Below are experts of layer 5 (counted from 0) of a mixture-of-experts language model. Rows are named router (the router's row for the expert), down (a neuron's output weights, with its number) and show model dimensions 128-255. Each number is 128 + 32 x the weight over its row's rms, rounded and kept within 0 to 255.
Before each expert's rows: a language model's description of what the expert responds to. This comes from a sample of Wikipedia text that the model never trained on.

# expert 31
What it handles: Periods after initials and in decimals, and leading digits and direction letters in coordinates, measurements and percentages, e.g. F. T., 92.13639°W.
router [167  86 104 140 117 109 153 142 137  81 120 161 115 114 105 147 117 159 139 102 119 127 138  53 100  85  99 156 127  97  93 149 109  91 174 121  82 177 150  95  90 146 131 169 131 131 128 118 127  92 169 194 117 126 117 125  93 104 140 138  31 109 134 158 149 106 122 139 116 110 123 114 153 125 127 156 125 145 140 124 114 181 182 110 142 148 149 125 127 130 103  97 149 109  95 138 125 144 145 139 127 139 164 181 130 116  95  83 129 183  96 172 142 145 164 175 115 173 114  91 177 123 139  74 117 115 105  98]
down0 [154 144 118 182  90 163 138 104 176 166  83 127 203 143 116  90 131 119 143 153 115 155 137  94 152 120  95 124  76  41  94  54 120 101 169  64 127 129  99 131  80 135 145 143 110 125 152  96 116 123 101 122 144 148 134 102  86 146 113 127  70 131 148 119  79 135 111 126 100 114 178 126 160 100 140  89 147 108 146  94 168 116 135 125 119 157 115 100 124 104  80  98 118  88 141 206 142 151 108 109 142 174 190 143 144 143 139 185 170 125  82 106  79 100 180 132 138 153 157 171 134 180  97  25 226 119 158  70]

# expert 13
What it handles: Function words mid-sentence after commas or "and", such as rather, it, also, well, them, among, especially "rather than".
router [141 101 108  69  90  93 168 148 191 152  81 154 135 129 125 129 144 174 119 136 123 195 131  80 156  70 190  79 145 121 143  48 148 179 119 135 141  55 144  91 130 130 124 142 139  79  91 124 125 147 135  95 123  79 118 128 162 159  99  91 132  78 173 120 211 155 147  98 129 187 130 106 118  99 150  80 147 112 162 147 112 195 136  98 130 142 156 109 140 115 141 117 117  70 147 141 108 158 129 110 156 119 101  92  76 163 115 111  87  90 177  93 104 130 186 112 196 131  99 150 156 110  95 114 148 171  99 102]
down0 [161 112 135 160 128 139  87 133 139 108 107 114 144  98 113 121 124 112 163 169 177  88  46  87 174 187 138  97 108 126  61 129 132 170 122 105 120 144 205 130 110 126 137 115 129 107 160 133 134 144 115 153 104  80 131 153 127 142 126 185 138 129  72 111  53 116 111  96  85 145 133 118  66 131  81 107 134 152 114 108 133 166 117 106 152 144 119 147  98 149 149 121 167 128 104  98 152 106  70 155 163 117 187 122  98 115 114 140 140 130  76 128 120 140 194 159 100 146 105  92 149 196  68 154 132 115 157 110]

# expert 41
What it handles: Verb endings and past-tense verbs completing an action word, such as te-asing, acqu-ire, minim-ize, discovered, wrote, won.
router [113 128 106  62 164 153  56  98 110 181 176 109 123  58 119 126  52  62  92 131 139 175 101 238 171 113  77 137 171 177 150 104 158  93 119 151 121  63 136 128 165 109  62 122 164 102 130 163 119 132 132 113 105 145 136 143 112 123 122  90 150 130 181 128 104 119 124  92  84 171  97 117  87 131 145 170 138 125 145 141 147 108 119 102 129 109 176 127 102 114 125 139 155  68  98 149 101 152 162  62 194 125 152 123 109 149 147 163 183 131 109 163  99 173 155 106 101  91 150 138 156 134 130 133 165  95 146  89]
down0 [153 184  92 143  87 137 142 105 150 129 143 161 138 139 107 117 216  98  91  94  81 158 143 121  46 112 113 179  62 162 152 141 105 113 121  93 143 151 117 127 139 120 160 155 182  94  96 154 151 126 127  51 145 126  86 154 149  76 124 133  99 165 135  98 186 120 137 113 120 149 148 129 145 115 165 121 101 138  96 141 136 174 135 146 101  76 103 168 142 153 150 125 122 111 112 105 102 160 150 119 130 167 168 202 122 108 134 118 179 111 112 144  79  93 173 141 130 132 114 144  59 152  54 102 149 110  97 128]

# expert 24
What it handles: The preposition of after nouns like number, part, form, plus adjective endings ular, ual, ial and words like various, political.
router [117 116 152 143  74  88 194 140 135 126 112 151  89 132 139 171  88  71 123 121 139 142 147 132 108 141  86  96 187 183 170 147 163 117  71 163 102 104 124 145 144 169 107 101 157 123  78 138 130 151  96 114 152 132 118 161 158 163  78 142 113 149 158 122 100 138 103 103 172 181 117  72  89 128  61 116 144 122 109 120 111 110 172 110 175 123 168 136 125 161 201 137 142 103 150 104  88 149  73 146  76 202  89 109 200 126 136 140 144 128  72 122 172 101 121  72 139  98 132 163 155  80 131 142 117 132 114 121]
down0 [169  92 102 102  83 129  36  99 135 128 153  69 107 130  97 102 151 135  75 189 170  85 166 157 151 133 153 161 128 133 112 153 114 155 147 158 139  85 168 138 192 149 166 133  73  94 114 142 117 101 134 130 131 155  99 115 103  71 171 142 109  89 115 163 117 195 127  81 142  89 130  84 159 119 122 185 162 123 161  76 176 159 199 176 128 150 141 102 128 137 145 138  86 149  90 145  74 139  94 152 157 106 130 129 148 180 132 109  90 134 132 176 204 152 146 157  96 189 121  97 133  81 121 160  76 146 129 125]

# expert 17
What it handles: Possessive determiners and articles before nouns (his, her, their, a), plus first pieces of split words like un, Th, thous.
router [156 139 178 139 131  84 127 138 128 136  66 117 162  78  94 118 133 171  75 161 150  57 117 119 135 124 140 124 148 151 137 100 121 124 190 118 125 169 145 149 120  86 142 113  80  83 153  80 102 156 111 126  57 117 139 131 147 137 139  64 145 183 170 131 156 140 144 100 165 144 154 154 159  78  69 122 201  89 158 123 131  99 122 148 136 117 170 155  64 127 167 129 147 107 167 133 112 138  74 205 114 107  98 153 179 101 155 156  90 166 142 112 193  86 125 164 154 109 124  78  89 152 189 131  93 177 110  85]
down3 [140 138 148 149 109 131 111  52  48 106 136 102  86 105  89 100 125 153 168 122 101 117 107 121 134 163  88  99 182 129 132 117  68 112  76 140 125 204  80 139 148 122 147 105  76  94 136 154 159 127 113 115 144 140 125 114 165 152  49 182 186 143 125 105 105 136 127 113 166 130 118  70 142 133 125 179 120 168 167 112 131 145 122 103 154 109  88 141 122 205 109  75 152 103 131 135 108 176 145 116  99 151 113 147 116  94  87  93 192 130 109 151 184 119 140 137 124 148 106 130 185 179 138 130  91 172 159 120]

# expert 35
What it handles: Inner syllables of longer words before a suffix, e.g. dem-ol-ish, emb-ol-ism, ad-ol-escence, rele-v-ant, Du-v-all.
router [111 146 151 152 121 102 139 178 143 131 165 135 165 152  48  92  93 157  73 137 115 110 152 158 129  97 111  63 158 165 190 134  70 173 130 128 132 132 127 179 139 172  46 128 154 148 174 154 104 142 105 139  91 141 159  96 149 119 168  92  77 160 208 128 111 172 129  75 148 101 146  69 176 122 137 123 154 112  51  73 134 174  92 141 101  78 141 127 145 158 106 166 144  88 143  61 147 150 128 134  97 129 102 128 105 172 154  93 123  54 113 141 169  83 152 163 156 133 148 123  98 144 127 119 153 150  78 134]
down0 [126 102  82 133 121 136 169 117 167 157 122 141 145 151 166 120  87 133 162 133  80 119 153 114 148 116  82 120 134 138 142  84 128 150 135 120 120 101 138 188 130 122 158 113 112 202 139 143 158 131 141 130 208 144 173 125 148 124 107 126 168 124 177 119 141 161 106 162 173 154 121 144 150 119 136 118 125 123 123 163  65 137 153 144 131 119 126 121  63 115 130 139 127 132 168 113 155 137 112  80 114 139  88 124 151 107  90 159 133 111 110 158 180 103 101 183  59 195 138 149  90 119 161 112 156 125  79 108]

# expert 36
What it handles: Middle pieces of long Latinate words, like op, ov, erv, ater, uls, vers: coll-ater-al, episc-op-al, prop-uls-ion, amph-ib-ious.
router [113 101 188 113 130 119 142 145 147 142 134 124 122 145  86  86 155 143  84 160 114 221 116 124 118 142 136 108 132 202 154 119 113 163  81 172 141  68 107 156 129 170  92  95 182 150 107 103 118 133 125  83 136  99 153 139 170 108 107  68 109 145  73 126 134 171 136  73 120  78 118 161  87 113  50 112 138 164 148 134 157  97 110 130  96 107 105 156 160 190  79 131  67 102 139 110 131 115 125 201  92 153 122 103 128 147 130 100  87  75 103 178 129  70 167 119 166 150 188 134 107 144  96 173 119 125  92 120]
down0 [154 126 124 106 141 125 157 120 155 131 161 115 162 154  97 164 151 127 127 118 160 152 139  85 117 159 185  69 143 108 128 165 130 165 174 133 135 117 109 107 172 111 151 120 151 188 120 107  74 133 123 119  95 132 241 130 156  80 187  86  80 136  86 157  83 108 136 128 133  90 151  85  97  78 134  78 101 146 108  89 104 122  91 125  90 158  78  87 179 158 175  67 200  90 155 122 145 137 119 129 128 135 126  96  95 125 137 112 127 169 104 194 127  61 119 171 131 102 131 115  98 113 140 212 121 111  87 117]

# expert 18
What it handles: Plural suffixes and people or group nouns, such as actors, Incumbents, ions, years, members, people, League, player.
router [144 126  94  92 101 123 143 130 152 180 123 162  98  60 156 138 103 180 102 133 174 144 168 137 122 120 147 167 152 163 124 138 171 117  60 129 140  68  53  71 140 106 113  98 135 126 100 149 141 170  59  75 124  73 116 157 113 120 110  81 107 121 184  83 118 169 155 150 123 168 155 125 105 106 104 114 199 127 130 123 125 165 192 176 145 162  99 161  90 163 159 147 101  80 123 150 137 144 135 132 175 125 151 113 127 109 113 174 166 152 130 134 114 189  97 119  84 160 115 141 118  89  89 147 194 130  47 158]
down0 [ 87 103 174  99 137 147  89 185 119 107  92 135 134 112 183 115 108 135 150 154 173  87 100 149 151 124 119  74  78 101  50 104 109 145 113  96 113 137 118  95 146 144 160 161 146 151 140  97 150 127 133 163 116  92 112 103 130  92 116  53 111  96 149 126 107 187 146 129 109 132 134 130 154 100 106  66  73 163 128 177 127 125 133 173 148 167 137  99 126 140  39 123 143 120  88 109 182 121 140 108 152 140 114  85  96 159 100 142  74 141 177  84 134 218  77 163  85 139 141 177 142 131 200  65 178 158  97 123]

# expert 47
What it handles: Words like South, North, National, State, Party, United and titles such as associate, professor, usually after the or a.
router [117  94 134 146  87 117 200 146 101  94 163 143  69  59 142  78 121 114 127 170  97 181 153 143 157 168 120 196 147 127 125 123 117 147  87 119 134 122  86 185 139 109  57 131 181  87 145 125 138 122 118  84 161 135  93 149 112 147 116 141 130  87 126 136 119  87 117 159 154 107 199 125 177 164 152 158 181 183 105 207 160 100 144 188 156  85 137 157 103 137 113 151 125 161 139 154 169 127 109 101 145 121 174  92 163 113 139 101 145 130 132 164  65 175 115 148 155 189 147  87 142  93 102 130 178 125  89 173]
down0 [132  91 119  50 121 142  80 102 137 125 140 119 126 123 101 100 123 221 192 120 159 123 132 138 155  87  50 104 128 123  99 187 115 154 104 162 122 188 123  93 114 136 123 109 111 165 186 108 187  90  99 176  95 161  78 147 117 135 122 146  99 185 129 172 103 179 136  66  78  98 130 105 136 123  96 167 186  96 150  88 137 115 191  90 168 126 126 104 167 121 118  83 146 180 148 124 193  94 132  99  98 148 155  88 183 176 126 111  78 114 109 169 112 136 126 113  71 141 201 105  98 180 145  80 101  90 120  90]

# expert 11
What it handles: Clause-linking function tokens, chiefly commas, and, or, but, the and a, often right after a verb or noun.
router [198 129 150 157  94  98  74 105 128 130  97 101 146  79  62 153 149 100 161 138 173 170 123 138 149 148 109  95 131 146 105 138 180  77 161 133 169 196 108  51 137 126 196 148 112 156 108 110 129 117  79 124 139 117 148 130 184 104 174 140 128 127 112 169 163 142 145 125 135 145  94 163 150  85 138 134 108 106 170 129 162  77 127 106  75 157 150 166  79  68 160 146 194  79 128 139 151 151  87 130  98 142  94 121 164 140 119 193 123  82 150 148  78 167  86  85 163 119 129 155 100 188 145 149 112 159 126 146]
down0 [100  89 139  75 102 137  92 120 204 154  85 210 110 127 151 114 156  97 111 170  98 123 139  79 123  98 125  95 123  99 121  69 144 176 107 102 140 120 148 226 106 131 153 117 141 154 124 136 137 150 129  84 131 163 101 133 102 117  89 135 122 129 134 150 136 114 166 153 139 116 161 122 116 107 106 135  80 176 101 168 158 110  95 158  98 141 142 145  56 130 125 109  77  86 155 132  82  75 108 125 183  92 134  55  96  62  91 121 144 139 173  88 123 120 149 147 126 122 164 141  87 104  64 140 145  60 175 150]

# expert 40
What it handles: Prepositions like of, by, with, from, during, against after titles, verbs and participles: Chancellor of, signed by, charged with.
router [ 92  84 125  89  81  73 165  73 174  90 163 144 124 113 137 133 107  81 118 141 134  94 153 167 146 131  69  89 204 171  93 141 137 160  92 130 102 136 148 141  76 192 187 142 141 135 116 112  72  58 136 128 163 112 136 125 175 136 164 145  99 134 128 159 129 133 132 195 161 123 109 156  67  98 101 119  86 193 124 158 138 138 182 110 162 106 178 150  61 145 154 130 148  83 165 129 145 125 140  87 119 130 155 166 188  74 103 141 210 156 146 111 128 100 104 101 140 100  80 164  96 112 121  93 148  92  87 121]
down0 [164 134 145 163 170 115 127 169 148 119 137 116 131 146 151  63 135 129 137 147 118 125 124 134 118 111 161 139 159 154 107 164 177 147 152  57  87  72 144 101 180 119  92 117 107  92 135 132 181  54 176 115 173 115 117 103 150 175 189 132 129 125 156  83 119 113 107 170 110 150 129 127 106 152 147 131  82 174 120 104 170 163 110 101  90  95 150 112 151 101 147 141 160 129 156 173 128 124 120 106  64 145 149 164 173 153 161  90  99 136 154 146   5  99 161 164 148 106  68 145 145 103 191  67  96 139  99 110]

# expert 23
What it handles: Final noun pieces and suffixes closing a word, e.g. -ation, -ity, -ology, -ance, -ogue, plus common nouns such as government, town, population.
router [110 169 105 130 123  85  92 108 148 100 167 139 113 102 139 142 191 117 165 102 139 164 115 164  87 144 105 163  94 133 156 181 143 112  76 139 144  69  88 149  90 108 119 105 133  83  93 128 143 178 119 163 113  73  99 188 155 107 132 133 134 165 162 100  84 143 124 139 113 134 141 143  72 105 126 158  93  65 142 179  98 107 163 156 111 127 141 137 176 114 177 137  89 101  98  98 156 149 165 139 148 120 125 105 149 118  95 142 106  94 124  81 132 144 110 120  80 148 160 135 150  97 205 149 195  63 112 180]
down0 [138 126 106 162 109 183 155 163 154 104 106 151 206  90 104 133 115 176 126 118 132 123 139 199 123 139 157 134 126 122  96 193 106 101 137 161 148 232  91  89 184  96 142 133 118 123  98 182 102  94 132 156 143 110  59 107 135 107 129 162  82 130  90  97 102 124 103  49 152  95  74 124  88 169 102 153 171 127 143 153 143 137 128  72 132  84 114 137 138  82 104 105 165 151 103 124 119 176 154 134 106 144  99 103 139  68  65 135 171 144 128 151 157  96 129 150 138 131  56 129 109 157 105 132 130 140 132 141]

# expert 45
What it handles: Prepositions and conjunctions opening time or place phrases, especially "of" in "As of 2023", plus In, On, After, During, than.
router [129 160 165  88 122 113 113 106 139 146 148 100 123 103 100 130 155 144 101 195 131 109  84 135 106 165 123 143 121 105  53 141  79 119 149  73 147 175 133 139 120 158  66 161  97 163 137 126  90  95 166 127 183 129  92  57 113 165 106 164 182  72 129 112 105 162  91 164 154 121  91 171  96  89 142 129  90 118 123 105 200  79 134 145 160  94 151 141 135 122 168 151 142 165 152 183 127  89  46  93  84  64 107 147 152  66 119 141 155 166 135 113 174 122 151 112 135 139  51 119 161 139  77 135  92 159 123 137]
down0 [153 113 138 141 125 139 133 136 158 112 111 142 163 135 183 108  29  98 190 109 107 109 103 130  90 153  95 207 143 133 137 164 107 163 149 122 151 105 112 185 108  79 141 124 163 152 146 209 165 166 161 163 115 143 113 191 133  81 158 119  88 125 120 133 106 169 181 103  54  71 200 180 120 226 139 141 107 178  98 120 133 149 120  65 147  50 160 141 131 104 137 109 105  96 127  69 156 137 153 115 134 130  91 116 164 153 127 168 118  61  79  99 195 108 124  96 117 198  88 200 207 146 132 146  98 130 114 122]

# expert 29
What it handles: Middle pieces of proper names and place names, often after a capital prefix, such as Fl-int, Mal-aw-i, Re-ind-ers, Clon-fer-t.
router [ 75 172  71  88 132 198 172 185 140 158 189 124 120 144 107 109 122 162 123  89 126 104 120 165 176 126  80 101  38 128 149 133 131 138 190 150 139 140 157 104 122  91  78 114 146 126 184 111 153 123 153 126 108 140 139 131 152 131 137 141 133  67 130 153 113 173 133 165  78 152  96 106 135 127 183  88 132 115  61  99 144 167  45 146 103 109 122 144 171 121  92 126 117 164 137 126 115 107 135 132 164  82 133 146  85 154 202 129  96  86 126 137 152 104 106 124  89 139 151 129  79 107 106 130  68 130 148 118]
down0 [190 143 145 103  93 114 124 136 150 106 117 169 113  84 101 133 123  96 163 130 108 137 107 106 147 108 146 135 115 152  82 141 143 147 109 122  82 124 141 111 143 138 157 193 131 195  99 101 112 173 157  98 107 122 122 108 148 141 143 179 123 169 162  68 165  92 132 104 126 100 140 146  78 112  80 151 105 118 122  86 116 128 105 162  68  58 202 134 118 114 119  94 131 149 119 150 166  83 137 125 184 124 138 125 115 164 124 104 151 187  67 166  98 106  66 142 146 129 164 155 105  92 124  99  98 163 102 132]

# expert 14
What it handles: Early pieces of proper names after a capital letter, plus table pipes and small numbers in sports tables, such as Kendall, Zeke, Az.
router [145 140  96 127 129 112 125 117 113 103 143 111  89 153 172 127 123 113 141 103 131  67 102 119  81 155 119 125  54 109  97 114 139 126 174 154  67 183  99 159 137 146 131 116 147 148 100 135 106 120 164 140  94 120 159 109  80 135 154 152 124 151 160 210 188 146 182 160 146 106 113 174 129 109 168 105  86 124 161 160  86 126 134 165 176 183 116 120 158 105 128 137 136 125 115 145 148 134 198 110 110 166 165 132  94 162 114  79  50 144 102  84 195 107 146 108  92  89 130 121 137 119 101 135 114  93 189 130]
down0 [151 129 157 173 168 146  96 105 149 148 164 163 131 105 116  91  81 116 119 104 124 150 171  89  41 142 206 138 116 166 103 126  17 163 188 155 125 166 156 110  99  89 130 225 154 118 105  72  96 101  98 132 104  99 177 159 127 140  89 124 142 105 111 128 156 184 120 116 111 180 109 103 115 133 118 133 119 112 142 146 182 104 128  84 156  79 108 155 108 150  86 117 154 155 141 145 115 131  84 122  99 175  99 110 169  98 136 125 137 143 139 118 170 126 101 135 149 144 173 121 149 134 130  92 106 111 103 111]

# expert 8
What it handles: Common function words after is/was/it, like also, only, first, other, later, quite, namely, and the article the.
router [159 109 136 143  91 144 183 128 126 110 131 192 148 125  99 126 176 108 192 171 117 150 117 121 105 139 166 185 130 113 151 154 190 103 103 143 132 140  90  88  99 148 104 158  77 167 182 118 114 124 183  86 100 184 158 106 144 115  98 155 115  88 141 159 140  91 131 143 141 106 162 155 127  95 143 104 145 134  83 110 120 103 175 141  49 181 187 174 138 106 135 152 140 126 136 133 110  93 115 101 174 161  76 136 158 198 158 183 129  39 154 141  56 136 128 102 164 141 124 176 149 179 137 160 118 121 146 126]
down0 [ 60 142 128 157 127 124 122 171 139 159 128  76 102 135 183 180 121 180  56 103 149 134  91 101  75 128 166 130 134 134  59 109 137 119  84 150 145 113 138 134 142 137 127 167  84 108  78 162 101  79 119 136 157 142 110 152  49 192 138 128 139 163 116 161 135  17  82 111 109 116 107  91  89 107 152 101  86 140  92  98 157 122 153 113 109  94 144 144 175 171 116  92 149  83  94 109 104 174 175 176 182 157 167 133  93 130  99 123 114  70 155  97  89  67 119 141 115 169 130  89 123 107 100 115 105 127 158 104]

# expert 38
What it handles: Final pieces of foreign names and places, such as -owski, -burg, -cester, Gorgonzola, Gyeonggi, Giguet, often followed by pipe or comma.
router [ 99  84 154 101 164 125 145 131 155 132  95 157 116 162 111 146 158  97 172 116  97  97 158 118  97 142  77  63  95 103  77 177 127 140 119 122 161 132 106 207  75 172 205 102 188 162 106  68 134 118 128 147 124 143 167 190 104 126 105 171 179 162 144 169  81 166  96 152  91 114  47 189 126 126  56 108 113 100 113 164 122  70 176 116  79 116 142 130 140 134 125 169 114 163 183 147 124 119 117 123 206 140 134 116 147 137 138 151 143 101  80 130  89  93 143 114 122  86 117 123  83 109 140 133 131 132 133 128]
down3 [ 90 109 128 154  98 115  74 167 124 144 165 173 142 155 110 213  38 188 182 103 143 136 121 116 156 130 101 121  83  98 110 131  91 122 122 111 123 112  83 113 149 161 143 128 158  91 123 121 103 148 132 101 164 170 146 153 121 149  99 109 107 135 118 135 140  82 129 139 115 153 186 126  73 152  88  83 169  86 123 172 139 100  91 127 137 109 181 168 111 104 199 126 140 152 133 182 151 154 118 157 148  88 111  61 142 166 122 165 151 142 135 149 122 112 142 175 102 182 131  61 110 149  94 199  75 108  93 136]

# expert 33
What it handles: Final letters or digits closing names, codes and numbers in table cells, such as TOTAL-S, RMD-S-Z, plus country and first names like India, David.
router [104 158 113 119 149  81 135 156 108 117 101 146 137 108 153 189 128 182 145  37 106 122 124 143  85  89 132 161 150 153 158 149 125 149 157 132 150 145  95 112 148 174 201 142 114 146 142 132 180 102 163 104 163 139 198 154 106 128 125 146  90 140 149 156 151  74 138 138 128 146 125 107 151  99  98 121 114 152 179 163  71 101 149  66 148 130 136 118 154 118 152  88 118  99 102  64 146 114 172 171 182 238 117 178 131 142 116 169  80  85 146  84  89 150 133  78 147  84  67 152 159  88 124 122 141 167 179 113]
down0 [132 158 137 108 113 152 104 117  88 128 148 123 142  80 131 114 144 120 146 211  94 175 115 118 155 198 124  96 102 130 127  90 110 146 153 114 116 100  62  80 134 154  98  66  88 109 131 137 196 115 185 115 143 125 128 168  94 174 129 144  91 125  92 109 104 112 170 106  81 144  84 106 147 120 161 154 145 129 155  71 174 121 114 107 131  90  71 116 126 100 127 115 114 120 127 142 118  88 132 154  82 136 125 155 106 198 112 123 117 125 147 162 117  90  95 126 112 150 157 176 111 118 145 104 171 179 118 119]

# expert 7
What it handles: Word pieces inside foreign, especially Slavic, Germanic or Nordic, surnames and place names, e.g. Brze-z-icki, Brunströ-m, Her-z-egovina, Dor-che-ster.
router [ 66 124 115  79 166 183 119  65 116 113  96  70 118 192 103 115 182 149  77 118  87  75 170 107 148 169 138 179  75  81  90 132  78 168 164 116 157 132 154 116 131 162 115 104 151  74 138 158  86  66 148 148 117 122 109 115  71 148 166 155 146 112 136 168  81 161 132  80  92 120 110 138 134 149 121 135  84 127  77 131 168 138  87 149 104 151  93 105 153  75 123 172 109 132 161  78 174 133 159 140 133 151 127 103 107 133 127 174 126 110  64 121 131  91 124 106  60 119 100 120  72 114  95 141 137 104 156 109]
down0 [116 132 143 182 164 127 146 155 128  77  92 103 101 110 114  72 214 145 163 123 156 131 146 159 159 120 111 145 110 134 115  92 102  83  88  93  88  80 109  97 103 182  95  89 136 131 178 110  66 111 141  95  87 203 135 130 154 101 168 164 177 132 162  88 168 119 147 142 150 119 151  96  81  81 112  89 196 131 135  71 149  78 102 115  87 116 106  78 122 123 156 159 144 144 116 137 127 120 141 113 130 114 136  82 136 141 141 125  88  90 168 150 112 127 155 116  89 105  69  81  41 188 142 161 159 157 150  74]

# expert 12
What it handles: Word pieces after a short initial consonant, like ock, ack, ick, iff, ton, row: d-ock-ing, D-iff-a, Arl-ington, back, round.
router [181 160  60 144 108 194  87 169 136 170 116 149 121 116 115 111 108 181 141  89 132 149  92 112 137  65 131 183 133 115 119 126 158 147 125 155  89 124 139 106 146  76 138 132 118  98 144 138  90 193 133  88 106  90 146 127  57 139  67 132 186 123 126 154 105 159 120  93 119 108 168 120 150 109 105  64 157 142 166 143 178 171  92 124 177 105 143 132 138 135 106 131 118 145 131  73  97 128  95 100 166 126 141 132 122 140 136 151 112 115  76  80 130  76 121  96 104 164  78 152 138 116 150 120 144 187 199 128]
down0 [166 171 108 124 126 147 135 127 131 177 103 139  50  98 113 106  79  81 128 143 174 159 162 115 140 137 134  67 114 122  88 139 129 149 171 101 135 156 151 110 145 165 147 114 109 178  96  91 156 140 164 137 127 120 160  99 163 124 114 100 167 125 106  74 126 159 125 101  94 155  39 103 118  90 153 176 161 130  89 135 140  76 148 121 183  71 165 199 158 177 101 130  98 155  97 120 125 157 137 129 128  58  84 130 130 152 173 120 145 194 134 149 121 182 101 152 133 136 126 149 172 125  94 110 142 125 115 117]

# expert 30
What it handles: Single digits within years, dates and scores, especially 20'0'9 season spans, plus country names in sports tables.
router [173 127 108 154 153 137 115 102 113 160 182 147 124 121 184 186 104 128 133 149 105  97 153 105  54 226 192  98 164 181 150 115 157  74  92 110  79 122  72 168 126 126 161 125 119 124 101 177 128 144 110 154 149 129 174 139 116 130  99 109 132 155 117 165 111 192 123 140  99  92 100  97 169 143  81 135 141  69 152 157 141 140 177 118 151 111 111 104 138 161 126  90 129 134 126  70  93 159 121 148 172 141 149 157 126 158  97 127  71 184 208 144  17 131 160 139 107 139 127  80 142 141 173  87 147 160 105 120]
down3 [ 98 163 159 138  87  43 153 114 107 146  75 164 173 151 147  89 144 160 104 112 103 134 215 160  79 129  54  89 110 148 132 135 160 145 145 146 131 114 192 115 146 103 120  92 216 119 105 120 113 138 148 131  76 152 139 139 116 139 111  96 144 163  78 164 139 103 149 138 117 124 152  94 178 174 129 123 130 132 121 115 156 163 102  97  83 129 162 107 133 150 170 147 165 164 101 172 125 163 189 181 153 147 106 121 119 111 145 104  90 158  85 131 100 144 147 126  67 175 154 112 162  81  61 115 200 113 125 163]

# expert 37
What it handles: Middle and final pieces of long technical or scientific words, such as hypogon-ad-ism, encephalop-ath-y, ephe-mer-al, Cord-ill-era.
router [ 97 125 111 138 132  94  78 160  99 144 199 133  92 166 122  92 122 140 125 125 125 174 118 196 132  82  95  52 113 120 181 144 120 122  75 182 118 136 107 134 120 141  95 144 144 187 154 164 237 164 168  94 136 151 160 173  97 109 100 122 143 136 102 111  96 160  92 129 106 138 117 167 160 206  89 101 108 162  80 169 159  93 159  60  35 113 134 106 166 138 118 143  59 118 131 144 108 159 138 178 157  95 132 106 157 139 142 193  94  78  70  75 164 134 129 159 145 139 116 142 153  99 113 136 154 133 187 132]
down0 [ 98 104 175 150 154 141  89 139 152 164  93 122 161 147 153 106 163 139 124 158 156 135 120 149 168 121 156 127 108 165 149  73 179  86  54 146 172 129 139 130 110 140 121 123 151  89 112 148  64 103 112 139 103  95 168 154  96 100  78 153 140  37 125 109 154  97  64 139 133 110 134 119 150 140 147 185 154 156 147 159 126 105 115 126 166 150 134  90 130  72 100 142  95 108 109 187 181 121 165 103 180  98 104 123 153 112 135 139 179 155 127 114  69 196 101 100 169  84 177 123 134  74 103  95 146 112 132 100]

# expert 2
What it handles: First word pieces at line or cell starts, especially in taxonomy infoboxes and lists, such as The, Binomial, Fem, Comp.
router [132 126 212 129  66 108 122 132  92 121  90  83 113 205 130 150 122  99 134 128 110  97 116  78 146  94 214 143 156  91  81 119 121 116 142 147 167 145 188 120  92 104 155 164 159 137 157 125 186 107 136 168 131 125 116 153 170 172 150  87 142 117  94 103 106 142 178 135 172 102 168 143 112 139  94 107 116 117 133  90 100 157 110 102  81  97  88 134 137  93 131 119  81 148 110 150 132 124 113 134 112 119  94  96 101 169 162 127  70 184 111 107 144  98 125  88 170 184 133 100 152 162 121 166  65 132 134  87]
down8 [126 150 137 109 144 147 139 128  88 136 102 136 153 100 128 132  89  73  81 149 146 114 168  91 112 147  97  71 170 171 193 106 155  57  83 101 150  83 140 148 156 116 120 138 148 160  91 128 138 156 123 124  79 133 132 125 143 144 176  82 207  75 139 108 151 124  60 101  98 147  96 152 172 153 131  99 116 170 115 116 109  95  92 157 148 137 166 112 104 174 116  91  63 125 171 111  84  99 129 137 159 133 144 178  80 117  88 138 166 155  92 153 141 172 161 150 114 210 132 121 189 116  78 119 113 111  91 126]

# expert 46
What it handles: Short vowel–consonant pieces right after an initial capital in names and words, such as H-um-ana, K-im-chi, Dr-um-gelloch, Am, Sar.
router [150 140 147 113 180 152 107  90 138 147 134 111 141 157 133 133 138 159 126  74 104  95 121  74 169  93 112 124 115 149 142 145  88 104 149 157 122 164 164 198 123 187 127 156 109 110  74 132  81  91 141 163 170 158 197  83 101 129 114 122 111 156 105  89 130 124 130 114 169 127 117 139 161 150 141 110 126 129  96 185 132 232 112 137 132 175 146 104 167 132  97 152 154 112 146  80 145 137 121 131  76 144  67 149 105 132 121  80  91 104  91 171 159 116 171 113 153  58 123 128 164 109 127 144  99 123 155 133]
down3 [126  90 159 117 109 110 142 143 112 120 103 100 134  94 120 101 180 168 121 141  77 109 194 164 135 108 154 155 126 161 145 102 130 130 137 161 145 142 121 114  92 128  51 132 188 179  88  91 127 161 168 126 116 164 106 160 105 152 190 137 196 119 137  83 112 100 101 162 115  75  76 130  84 169 128  90 194 183 111 130  85 144  89 133 140 154 179 107 143 124 116 155  97 151 104 140 119 164 142 152 114 162 206  75 126 130 133 143 160 113 131 124 167 145 134 126 107 137 164 134 106 142 157 138  95 164 173 150]

# expert 10
What it handles: Commas and linking words that join clauses or add detail, such as and, which, with, but, while, who, including.
router [187  94 125 104 102 149 108 102 116 128  59 131 146 130 108 169 147 112 135 148 137 147 129 152 158 126 171 132 138  83  84 128 166 109 133  95 120 146 179 103 156 129 126 129  92 115 150 152  95 127 145 144 135 155 121 126 122 103 149 109 129 160 120 199 130  91 139 138 147 128 100 117 158 144 183 119 100 135 143 123 136  82 122 113  96 208 212  90 134 115 170 129 155 110 115 168 192 120 132 114 153  83 164 154  80 111 115 153 167  74 111 147  94 143 113 132 165 118  94 201 122 183 149 144 139 137 113 127]
down0 [136 164  93 106 130 102 130 151  91 115 125  77 150 177 128 139  97 124 128 104 115 122 108 179 129 156 173  97 117 170 138 127 144  89 136  58 167 150  91 202 110 178 128 156  93 123 131 122 140 125 162 122  75  70  68 153 176 134 164 108 145  72 121 133 145 182 131 129 163 123  83 139  81 161 160 132 140 139  95  97  82 102 165 130 119 113 110 151 147 102 126 128  91 165 169 156 116 179  59 147  90 146 154 115 156 159 154 108 158 105 148 104  93 125  85 129  89 131  82 138  21 127  70  86 167 126 114 125]